Experts of a small language model.
Training: a variant of SOAP for the experts, 598M tokens, 9130 steps.
Below are experts of layer 2 (counted from 0) of a mixture-of-experts language model. Rows are named up (a neuron's input weights, with its number), down (a neuron's output weights, with its number) and show model dimensions 0-127. Each number is 128 + 24 x the weight over its row's rms, rounded and kept within 0 to 255. Numbers have three digits each.
Before each expert's rows: "raises" lists some tokens whose logits its average output raises strongly, later layers aside. This comes from a sample of Wikipedia text that the model never trained on.

# expert 35
raises: "\n", "”", ".\n", " her", " older"
up0:087151086122143122137101118089084123097097113113143152145128119115170081163136149105113080100121137099075141108130135101129118131133127054124125168125143092131160140106088145095114126091117077102109089182104116124143109142086129088126153084112118128098138110092125099128151166122088129132125119137090110130115138079121119142122157096138159111121119150115114119130153118128092139114128
down0:103141124153139121118166174100127126121127125157109133149098110125146119148135168061127118092118111147143118129096169148131160133193134087166142147140161098130122134057112113150117145180124091094141147138130108158195143128144139140138141152125117163168117129119123100106110124094131140123153095116125137133113139136129092093135097109100144116114121104146149080104141139091127176145112
up1:133103157131123173128135133131144116135135123105096122120114120122132127139131115140133138141130148122090102158116137152131111171154078142123125110113139160125138100121157155147146135117092126146127130126152144078166071110144137127116139128129126128106125131158114125123094140154091143159151135143115135110155140127117136125145114118119130083166133203114130136151114074115145109100073
down1:130147074116115095140105125125115122116179132114134097148129162141108086156122119129142128154138115131154109118119100117101093147130120098152103106158136136105109139151106139126137109153136146129129156123167131142134142133111166138127103111175154096156088142136153104122151190090140163073162129142142124104132093142119131143164116120114147138121099125108112100126091146107157131162111
up2:115115088117120145164155145109111104122106083145148138156161065157126081147140153115126105094096120100154135153095164141089145155101134130122121129155121112114115106126111100113128128067130087121117080128100091122090130149126103138062146109092145148127083136160105121111098139142134134144130127152153098128154119139151119150088158085113136136130086121129095144094132152145138161120111
down2:114112107131145116134116117180149132129148128151163147103128119118141150151156157152151082085103151132170137147171146123138095123105157149090101116158137107120104108122144092143121113141130122113130116087137077109124137166137156105108143112155131140176126152088171161152170160117117173136115100098145142146147174153111131139152133166136133128137121100114148104133122100112145133153126

# expert 63
raises: "raz", "outh", "aly"
up10:104108059112103122142168071123155106114121102125148102164127116153123188182159149125117152136144110137103112154127147125091124139125133137135134119138161106088127131124108057128162082139125130108092130160097087160135117119102109194152112103113106155111171195100129108098120092153093123135156142145130128175196160129134105109116141164112126093128136110098122140145171120149159096107103
down10:134178132134114111088138173151125127122149093126116190159104162137147119080129110123161152106149116099149105115121137132156150168100158138120158122168109120133083108135093121104155125122167115131138124104145139123121148109094141120104132154118107099143133146133123128138148128125138102128148066108089120147100102068103131140123126171139103108140084127116148094115106147127099134089131
up11:109136107112124122112110121079116088091090126140127133159136120118097131152108130071156120139106130133107106158146128103127173186093130164144141181138109162112117128102147142130155128161108151118122106200102133129147158093104160108105135099102145172117124157069089115070102125114106123148146122124120117144145130100171122158139145117150128091102115143117150111075175118168139109118142
down11:116169143137120103159126124097112128105128105118126150056092100180135106142159126146100119130123156141101093125115114135149076106138127121089090128106155132114159096207154134162110080112134118139083142080122102157143135143110146138127115126121150143142141154111085103185135112067127115137127131123115120125103127132118150147092134119110131116163121148130128127135127133101111125106116
up12:145183111097135116093148099111175102130108133080098092112122130135141163131120097090175170163155129119102107130086126118140124123107087150157169131118144115108129091091158094150150115131123117169109112159120123098143161122110146094129145112103095144141098154156155150129147146102137144116156115085154136141137142117156127093127113120074123166116113143111127165103098141137102156105117
down12:129163114126147150123125150140127129103137133149128096148134126117118147121137086133150151137114099119107134117134128139149131102121137113112123093157123125126133117117146154130133131124123169088151142096152102110130075181161128115127125148164114139128116130138122134160124112110138141127110129106095162098114085085169071154114131132093122155170070154199112099146127093088177134130095

# expert 12
raises: " she", " there", " they", " he"
up3:156142118171125147151170174119121134099111069154141128069126168176158161107115144101146123053120147152149099134131137143131160128174126087148138117154123163143144135151109102116149125103130123140098098119101127127141115126154173136133164103119122150106120130141115124137135110129108116134133089105110124127142173145169171131124144095143101134136152098120103098172126152145117125135137
down3:151131105153124110121161105105117096168134115099138110150160143099098163138133198128179101078138151123141140105150120161142119098098096103144102087121096126121126135153136131092124144141107143094085166117120074140079116108137113113104166173128144133169097102165113146127113079141107142111134125125151145143129123090154145104124151167128135200129127155122108116136120112112155161168143
up4:133169136135177184176085125139152114123109120137124113132160154102160099093128153153090121080169114104129115119148141098114140146134137132106104156134111136105145114123140152143158128105114109111137107117083118118166121156143114118124149110100154136144135107137124177142102155112118144111151132089143110083160152108179127105107116120129112086146137113141081122158126153162112117118106
down4:106136138102117127118127115108108095133125141158140089146123158121177143130153154084159131125111131151102174139162128097120115077115166143111115144148141122147170121123133165117133102141122148159148115101117111157128125087122139138118124104100134144137111130114130120093109094130145124116212160150169125119167099118160148123130135130110122115105107149159164151119176155152124123122139
up5:108148111170147127151128123131143116099119104134123149158137122137217114135118142123144137103127105126120146091096140134115114108085115151137134139133111179112130118130089093146120169103094168108157131133132119127189131175136147133125126084141139132125136174148098166139101121145114103152150084091144108141123133119123104155140133135134145112178169114106108142148122173135133131092103
down5:139116130099117097153170150140098112133113108136116122069127089089128140132136088126095113110124102078149168128122103112123189118140164085140131131146166122104114136110115164144198130100104117139146119120135117140101128138155144129139125166101143148144176132148107121126117161131145120120109087154132073145124130103147127113171134101138119107130088139126144131126105116127137108112117

# expert 61
raises: " Awards", "Demographics", "Awards", "See", "Background", "Other"
up0:106130111123115139130136106125153086143138125120146150132131132115127118139145114110148114160139115149134093161116123128133153198111153085142135114168105134123128124146126094108145110112144158142134135121145101127107074143162128143125096119125114186140139109115145166146130115078151124131125132152109148149113117116133160111103160126126113118140122095136142129153123108186156114165143
down0:144136123151124118093102172126121129150124140154147162121115098125149153086153121132138134140125110142129155154118147133115157106075150111178092125111111162121093096138106145146144128144152107130165118120136117120118154185090149089140158150117141107181117151176112104173116160157124127106164130126146065104111176120113149170139115114101123121110117114158149139141170109108126159119096
up1:141101119172156136134153132109128174117114097125150141124109110168140147084103154142156124114129176139128123116119166168103111113154103132104130143174143089118153144120092103126093118100138152139140145128115143130129116145116082139093074146144138110117124132110162152131140104156092113148143098106179072102135103114146138123085124115074128139127161170140146123100128151113130144165144
down1:125106152130163154124139166106130095169129147119128142101116134141112105125137134166092109150116117144126115164089107163093110138123181116112152156082105084106087120162119137131148125119174132134120120118113111106163172091156089141144110105104141133135150169098112114099114104127087135127140061123175121156131107118157122158148122112168152102103131145131137104128146094103113118133140
up2:115164150099126112108117111127084150148137089131132117146156097126174118080133111108138154129115139130104149102151090117122105107147126115162141159107161189108147112113140126122137178139148107087154123115130121126130095118106139130138192129115111170144121171111113130110107133115130120149210105145119081134097171129133105124120132160105138130087129131132212106103128191111115144088106
down2:152104161147161132114092084120137110117148153134111165094111093122126157148081172081107125137147120106138117125141118135118119116124178199168177138134119123123146119137139166127140119108134114089131116106083154147120114126145133137119152140101143168117116112134111143121145162153110094145111123109116120137158141133135166137166112135135128135102126129144147086102123180157136119114173

# expert 78
raises: "ages", ".;", "res", " him"
up0:131122105139135112162135081116094141161135115153135120115139109158107116128167110117132124170105118142153115112135115111154178111082123174108138147118141123120090129131145116130129142110077124147134094145132136162060134117121118159170135179072140169113140125147104148100145071136143169127143097139093147111170151122155142084125160139121165149139121128115134122122129144118115133145129
down0:100094132128147113110156116106143118113170100134132126165144132095149084117108112168108144122074156118118108099189163174121125149148117079152158099147148092162136116160142127149120114127136124133106126150160124129128089135159113102077123144143110075110117132120123133115162185126111135084095111128189135127116143160158162147141113110145131142133163125148149089146105103116133092152143
up1:137088120117127117101117103092131071122135139112145115111126149167116155092159154143122123148124125154118118157141138133165126112116143182119143108144154145110154115081118120129135110165140090129096123130152123159105110124125114124156141129122155119153115119122136143149124130121167132127171084161074180158107180090139153172110154140151118136119143164117142125133105129221130152148120
down1:092095138111111139124146105104131138130141101134159093093117166146136154084141136147115127134138141153168110096142120115145145121143126099157122131121098101136135124140134128111086109145148111139094123122101138094154087137151165129080160142142144134164149171166135110106131093136132145113151199123205170114156116118128097129150142149148110166186113140104117157139134128140129171145150
up2:133122138098148104099095147119144095115112123134139161111130102089111152095123101118119185148120129124108128143141136163127137141119119179124121150120127144099165133114152180159139136122125169151106127176097147123183102142097164130140143140124112150133116099144114145134095124162132138157155135056153112138105160074128120141131122154111119109165171146090156127121134163138140113134172
down2:113119161142113135130142105132098142099162168143148107115128130127088149120067102099141090162125116128130127129156135111147089126155152201132145160127139081137102115128125122154146162127121166152149102121130106124163138149124140103096119122175116141134154167094149158161179090135147147120096099117113129146153148126118107100129173174140078102135169094107088118109090171115142103132119

# expert 88
raises: " its", " their", " few"
up0:093120146155133138169183137105105117120149084129121156141137133177115112115176131119140124163106127134091143116111114132129129172183111114146139121122116157108155089104091100099099149152111127114138132152098147125101142104116110128136168133127154147109148128137137148116098161157108160166118097150103149149108111134140184153149146157132125158155127149099147115107138120123117144122083
down0:162107126111130140150128148087143153116146091161151088156191146133126127095136174107157144128119104096124082088114134156129079137158099108117139138145161123086124131127147125109112127132161134147142161149111149092125105098127125169090129129134109122131123148113129154156159159143135141124086160173132101131105120101135143155156109122167130129124124131167172110109093098141138116145132
up1:179129131144116106113137106134170099154137125154114089115112107121116168096171107156099105169123155176118166118194142117174115105145131138134142156112130125128117076111144113103127126135112150138133124137100141179115166114083144093119178145137119132122126115084089111160105114127127128149100080131127124117101110127143160114086112129147111104094146126098133106151167149069131106131140
down1:103091171102079117111113136110130096140161131112107134124083100103117159145104100150130118120149119087164099126120112129131145152065174111119094127157158133111129129129119129114130093128134115105133134130146081130162102155107108126114140181153115081131157114091117112108168127106073151127110150100175189108127127146108153121129131134146131124146134133080140115135133101133141102154123
up2:110135113081150159120117118094080140092099122133142092131171108138109159106125128111148158122152131160118135122125128113094134157149132087131131133156131131094130101093134097129068180106113087156149158120099119143099121127121149121135128142132135094051072124070132103123128186152179159115122082104147179175154122138139147132126147085127174126151120118176173139123121140127117101116112
down2:121102091085163118092141142130081147157157146076157144130095076149121115101142107106137140127117103135177130127115129191150116155103161172107154156117111141158108142125104123089074143118168123116148116160123112183132155130117132111115172137136139108132101165140137108146146152135127142158137107133160131152147118142135123151158139134118109137104132107133144145114138123193187154166134

# expert 43
raises: "umb", "vis", "read", "v"
up9:108160106156133112153108118105098139143117084137123091095153101110143081111107147113145176130149144131166132187149123119155115098115098139058091098182141127095110134107117106135128144107143104135161114131129110123082127136150158105145129151139116095079145096131113104150144147123138108108106161126126125141195158146147106075110147140138141122144097107095136115101107123130159132136177
down9:133121101148129134141197153109136122149110120099120142157098123136194099110127121160168129119079113132149113053109107074123106137121104112147149117078126146140164184148106127170138116125143112122167123150148122148089152107101148125116157107130139125125118124110142106156112136127134133097148140087139133099135074177094126128091155092117145125145108075139150142136125116112146113142098
up10:118115113096107126127134106138169089142080100110134134117116102165135133115128127148115145155100156153106117102143162124149121141166142151104118157136137126090135082075123095122136153114093158135122128201092145120138142132131135145117185091081114137118074165115117108143085118170151137157123130128106102152144146123130090124143133136120173157103126136105141116114139132092141118161141
down10:149099109153112131138170072097128125127147147124118146175167153127134122165141136106114111112090137116152163145150107140126128127085129119113152141172118113108125178124146120132125165179122132104159074134112137150159083135119159073127100155157158148085103133125106106119093110160154112176136085152150120102150098135105134138111143120160126139119116132140157110149138130107155110143107
up11:085126130113126151179156119154115089129148091156116144137154139138167127116135105172119079088131121131116118180155153160104153091153152087126129168135080143152118160140129124117140098149115118156134109138100100150168104160114152157148118125097161157138178111093112136138097149138092073129105152122118120125106146156100102152146170129143142174113164131124155120156132108120115111160142
down11:114103131126157132133114118166117102093122143177111104153167132139095126108173138093124125146137129112136120119129140171117124122067138157126115119111155110090126168099137142141142088122124095103167089159151142160124160158130125112090100116110135136125146164068102156119132155166108116098110127150125077119131073112124163138158154116146114115078107121145198122130121137175111128084165

# expert 50
raises: "hold", " the", " a"
up2:085121146132184098110135129115128121117101138144073107098141128120184137088162125109128179132096139111114151112195114101121131088152174098113136116130127102125108128141193118135120113140128125169092125144127192104149131109110119094134140111111119118089091147134149102141122123157127145165117150100095128103110121109142141101142105155089090148088116133116142109128155129125157155127135
down2:113123089145119106073123101119099111077121095101138163159166102143142129118111141166141105112128142113128094084138115120115126146142138101145126140107142090137132130124133109138151103120101135126151110118134118114126120125113116135112147152099152145104162157151115139104057138172099143136115208102183115110091122166119133094116125138133154136103166113115038091126120118150093149159151
up3:102156106109093127134094090155091094119104145147095125145147095109117091133124135143132205096100125119177171109127137046120132127161126100125105168131142077084103104113101167117152108105110102122119117138160124144107138131103168140170184126101110129163152133116158133141117127135102130119147112081142114096109147117140089137166125101137159125152132131100135160107145135136128148131111
down3:174116137120135115134112131128128149140151102119148163144117164150104130106089140110106153120134145184113132150143122116151137128091129130122121088122175109136125162156115125094145117107147103156113127138145144155114123159140078119173086156186141133142083112132127084125135078107137088121110146138089134152140135124132129114142142115129113162131118130120138083117103099068123138114141
up4:158097145096105103130085113136164097113119115123100104089147100093236141133132107133125144129092165141135138130103121062095137133145152127147098137155153115123153123104132171116123131095112132122113117148131101135156139107097143146128138051105121120119101117106154124095115141119105144146152153111150088148135139137142101133197124088129158149148136140086146133095096116117138131149108
down4:100118139138135129141085076128127144149113129115139161166143125133106096161140078127139131191118124112086112109113100126128115062092149110150134129154146161095101126100146174136119090112106135121160109143139100109115119113166127098134124124108117112188124136123180126149119199141141149136111154140096118142146091149130164091118140145129193122118160124138144141065072131123083108127136

# expert 41
raises: "ylum", "hes", " of", " its"
up2:109111128149136139081140099101168113169120146138093132136161107146183154096108143077112151105077081114140153105131125140111095122123135116107129134113177099099123125119156114141115116110127115080107168118119132125143151121104136159124133149152128174111145150131133135139122110105122123113128114131098090119123114110130145089129108246146176104124137065103157119130164157158152141159160
down2:166115146130094132110130112164111100149147106125133132134096147139060112115107107149146166102130160094085091085121131140090130131117148116119099120115126126176117133076139139158124143095112111123139141092122105113173113108114136091137108153128099100138085149089151113093123080175123153140142129088126118138106133156116143198161117171108117112140149153156113140133103123130124139093083
up3:145147089089122164143137126145104135068106133150147082129131107156133133146117187145132140100106106087181143109117137082101129185137139140114086121139144102149130131152134121152142094143095127132114139107120122130119145105137114134116181110115114116117113176086094129132140145145086114106150138109149145130108124137127139076149145125047138069110138133098089120088147104131124146135131
down3:134114113128116123156056151115107098154175127121119122159131169166144160148127165138131120163156156177129137125109149141176142135156136101134140129148125144087142135108107105129111112096125113142122126159140154140131078154139108136133152105102099095187131167103098150122133132098140114145133123140076129113127121104104145127157154128130126143142105073088081135081115084155144106123127
up4:154137153104130144109149118123140094189129125120137117154133155139154163112146153124109148126092115125117176154069105120081105157121105102147126156112150114153106123102148172121179104125080130139050097136132117101163131108136097133104146144125159147133117112179150151111097116139110162112115093110138121082107129084109118133119123119146099109110150141097131109138122147131136109120110
down4:133098183119115123102132131159118089148125165110090107146135155116169186152177111128142132125120127116110086077110182157148108140130126142172127124105115144110097119102186116147156118118149178127110115172111125116129124149111149120109117151096135152130122191095144126088067139137107127161117146136124124129133132141112160125144133144118132126107128160130175127137136119119154097088143

# expert 25
raises: "onym", "s", "optera"
up0:123137147144105091100098130094141109118082117118118139110103125146183115160151107116136086195129121161155099139108127120161164149134065120116124116118168166125139113144155098115136129149127134150121098184139152099136173102094151134147099150149106160100144113126155083107114123150139098147155134097125101162137139121134139135090184140123065113130133142091159162128126120098166111093102
down0:158152109187130134143139174139118141118179139177126107126146098126133110164126119144094158109127073142187117142073122147135138159069126114120088137122127149137113065099142100161121171127147136130136150113138093130082130159169130155138114120105133137148104122094115159123110134122110127153134134135098092130150136104128145120112143157080139139098121151109106128163114096141075171145139
up1:084110124107125154099147137125134120145068142107110164135121126154153130118139109107158177140136135130091138110127140127154106116129090125112137154143158142109143114136134119147092099148147143109121132183141104128170130107109159126143142094109087149134105125139128119123100120140124150137134115083148133100139145101174186082156106150106133118116124124118145175145174190092164159096116
down1:076147125162166136148084097105117107116159128142105138127159138120113148132125094076143135127132116136101152115135144112143105100121143077099136114138146135137134132084163110100145131095127133108119113120171104140102152104123128162137139102112116143118184096147136121144134171073172127160093137115137136123082092118169155143114122129134173111104141146178145127133155104146111118107100
up2:113121120125128116076132112090102129148084167188155137148107108110144137104127181088114141156130123139117122155119107114101088137118078147123147150132150111089127091117149119102082154091142154141127113157133121130111154093102125129106142127125110129140057126088161121123136101145101098150174123125115134137104147110202153164096157162137122105130097121098140130121161093185158133120107
down2:145114137136155137133115136143143131128139140081112133094114162160152131135140066161126134132123117104111136171130121142121148158135118122140177083161145132103172101120156087145126092132131127177147140143144098158151084096112086120121153099139107129128129083119150132129113142132076139146141066120162106139187124120140159134115094106125099095143117133148162102151125103106091118145127

# expert 45
raises: " him", "rag", "aul", "oca", "oc"
up4:122106094138128130121128098121181128124136111137159119149109118164102131110142165106124119093106116169108149140146088129118143106123124136103131170151136098101115105094075116114177154151111138090073151133108124134094110154097128164120137160115118164131145142068124142110114123161121168132144099118138098127159148103157104149105140147157155117117142146105154149183130102158141058149139
down4:138125094100059187116096124151189175140112126108100112138116129101150106109098157162110097151104136111105094150133145096117105153129181142117084134138121134118061169122124150147139149128092142111104139150136092112160124126134138136090112138118116123143138135113183116144133122124101178136157149110118116133124168167135132137171184183134139162107128127118099128138112118090120136118096
up5:129121143099118116150131125092134110132116090153137110159167128133169148099137107130128134134102109131126101163085172121136125138152117167102117144182096083104128147122116098096180086120081108153106144107080169136162129127125142142127157178110127109136125139128088124111134116140140145150119159111157149102135133109165088131138117117123075142114106150105127135120141114116110125149123
down5:137080155139115121142141100126151127155158161132145180099125136179080142105153139097175102109157161140128125123115125117161121128131123131109160145161114100201136134123141108096111101154143148123115132137136130149120128115191128146132113116115163144092124133109131136100115100140100145131116168134140150161121082129143083129095132114089145149204142131123097119118124141156099072121117
up6:109134090094134100135141105113157101117096109118142152134172091134110111128130125121153123106117153143079112159140154135116180138101094120123132143163124107103163115121123082088111127115123132141112143138073161101176163165137172149123125093136093135113112094095092140087128141138137151150173087121139164174154145110152103102094161142167135071125146154132185147123130115146175123157118
down6:117121151140086147090145140115181124091120118138128119117113130132155132101133106130129131082130149106096142120154168135120127145139146205112146164116098135138137150149141102116113094152101128111139126112133109138136116166144131176145146125126171134128106099156141127154142102118118146146124100108110067161137111131128156120138147146136123123110149105133112090174154106142152123109128

# expert 99
raises: "alt", "oth", "less", "al"
up0:150120102112170165153092095150107092137124134143145179124123102174111153144119122151126200113136120168073115123128092154135116127097106119134127154145158160156118094114107129157160081112134156112056144125125123116086108104163149091107123119129099186137136129137131123136110106160087086154134111136133112143131094082134151098126117131164124167109133131120144151160126128135128103089141
down0:126085110134139120187143122144115117156119099138107116103098118117166133124158126144121119169132120115144137107142120179133188086097131177130134163133156140166124110117118158153128143128134111147152124112121171127097112110120118145107146138147121113144155105119128150084124130130131102127103142093105155138112102109131152145180102112120138165151116141113140102090112155140129133102182
up1:138123128134122155157116117124102084088128110106157092175164130131128129148131122107148104093128141125109119161154114095079122138188144118107130122139133120108133140143142095154139158127158070145153178146069155153178134140125140164172109130147140149154104155130126168126116149148122115145157149113121127128155136130179107147084148113136130120097094117118126096117130163129188079135112
down1:133159106125125152136172134114127040133115133108137145113126107164126213128105153094135130108148162089143159126134127099132119125127147108132120123108103171113118152119118156094149129090162109112122128156150145150117149103119170123120076139098099131144183113139133113155086126146109110135138149155136123205135111126127093145111110122128067101100121139158115153124136153159126156152133
up2:152119171100105132112114167110127129094147135108099136123128120149123131156122132104149162127103150156111108149108128180168100126146097171130071134132149159124107126124079145125130128159134169136107170171113109117139129155122129145117139138152139169092092136137121127102121158134140125127131064139118158128098147117130164117138094148148116099142151151137096129159148136129157095141117
down2:086164101110154131120103135112162110143159162104157173105112149126091158139127149111099139158094119133113130085139170148127124139142089095114134128079121149152084121119125133104179121165124131150122147100110093156120119153133118124118140170094144158131108161136109135132147129122116128107110126148113166144137117121106190072163168118176155143127149134170140136151126150110112126119119

# expert 71
raises: ".:", "rest", "iform", "ference"
up2:155112125148130185116138129155128104102111114175121094160156130157137115121166144101149116131106126162111134103127156095139112195171119086108145070114160100111110118108133117141104133125134122141095104133127113144142145123087113097137149135139087141103128189094164132104071119172120115127177108103129091133113169106182099120153152155148087124120133146117137101126164164105160118097134
down2:157140128120095125104110144118100124139113153136099174151134117161129151164119099117115065141154118131141133145160115163113122134107107144199144138129129120122133123098128146105141138154149147137113106157087144094177133130099118124099199110140154151142141110095124159140120157144120171160175130139142146126110109149080095145120158110159135071152120150134133172098141103151169133124130
up3:104110144104147159128152169102141086084125104097105143154156103124145123132131156153135147120108135138117149136148138124135155132164111132143130124159108125124111123108107122116162074117124108116133126169132105092146128127106174118162145160095087156081101092102096153130093159172088112144129101091125109139139164119177147130108184147143105085103155129115170094145115157142150143179172
down3:139088083097097121116140089151112127137156171113119145130146125159183108129123123165112131121068121137102112065160153135109113149146136111169126132105153133121113114105139112133162125156130136134107158126131111103135136127133124104145101139121106152119111120167108165119125135141157110179088100119117123097136130127102154086097146119153189120098141115114157109189149110111157124135123
up4:140134119120127143060139127128111114155106161102147164173164117188123083126148124128154127110122160151129130081117117145132156125097118148078152121173108167097126161126112101148134136130153117177135133126073139152135122148114138099126114205145098184140153139123138181137135133108131097128120107108121109116110155113173138130086130138136079129094085145130110107112114136142170127164147
down4:111136155139129159114137139133143130122132123119145146128133104133127101150135070143135141133093156115112073120146078153106173159119139103114075160145125148129123120147159145117140127136141117145109118134113097146178142102117072115136106107113114137152157122127144120139119134124139101159098101122126155126142096119104071111128136096100141137120133141145116131135092123134136185103137

# expert 95
raises: "head", "ork", "ess"
up0:136117139120144108152105104153117088116125115130139110161142103094120101068117117139130071147130175157112128125135121141127169098157132148120106122132116134086159109085158159139153127137031137083097117169116155130142141109105133137117176082120120124127124124114089113091113084157096131132160141128097134150129134106154132158113093125139128118111139157135154151159138148135157127108125
down0:142127142142103189147083128143104106110103115119120155160131145137146079133158153130104076089137177094089133129141099130146122155126129097105118135119131097117122105149142120127112085206167131155113072114169092094114124137145146167157095126127134118116177127156096135103097131092086131141108127172167082146173164096127139102101089128134134091140106143122117154130152120129129117139137
up1:135127131146162127154113141127152110128135147128110149114128116076086141124140131168123142075111120118104132161114132183144123174129110153138145121150122155122152150102159142138105161128095154096115098127138184112124106140070102149124144108130105154185081159131138129109146105121095123154138105108160132171154136124114103107122115104136156134073150138075142104146117163163131110125098
down1:126123147169114113137107096145128154131131192099104143174097128126080100157165116153138151139129113092153110133130103112124133110130177122115109102118125127132096158103123143137186157152132162112128133109169115078141171118137146137124090177080122120116124145077102157138093146135113150144125137162114129113104127174117155109123147107117140180134085138128134165108111132088130165109160
up2:134134164142151161134156118146172067135073083092104128123138120093103091119101128125131102153149137119165113136147171086136137106146117144126134101125147157101117115119125135149152095132163112119178161168093140157130153079128133127119124147187094136138106132118102157117114071154126146147129104085106110088148113147141094114143160117145129094157133133115135162139127159097151139155114
down2:123101157149130131120133123133147111133125137129192138155105126148137080100090131137118115150109146143100102100146152143139136114158136137126169143079148122113075146120132149119196158095099147121133118120099105153142127133135163180130139104096145149136109132133161151144143116112154101118114134117119117172181156156148152140108132088157136135162121135125147145140086135154125139120158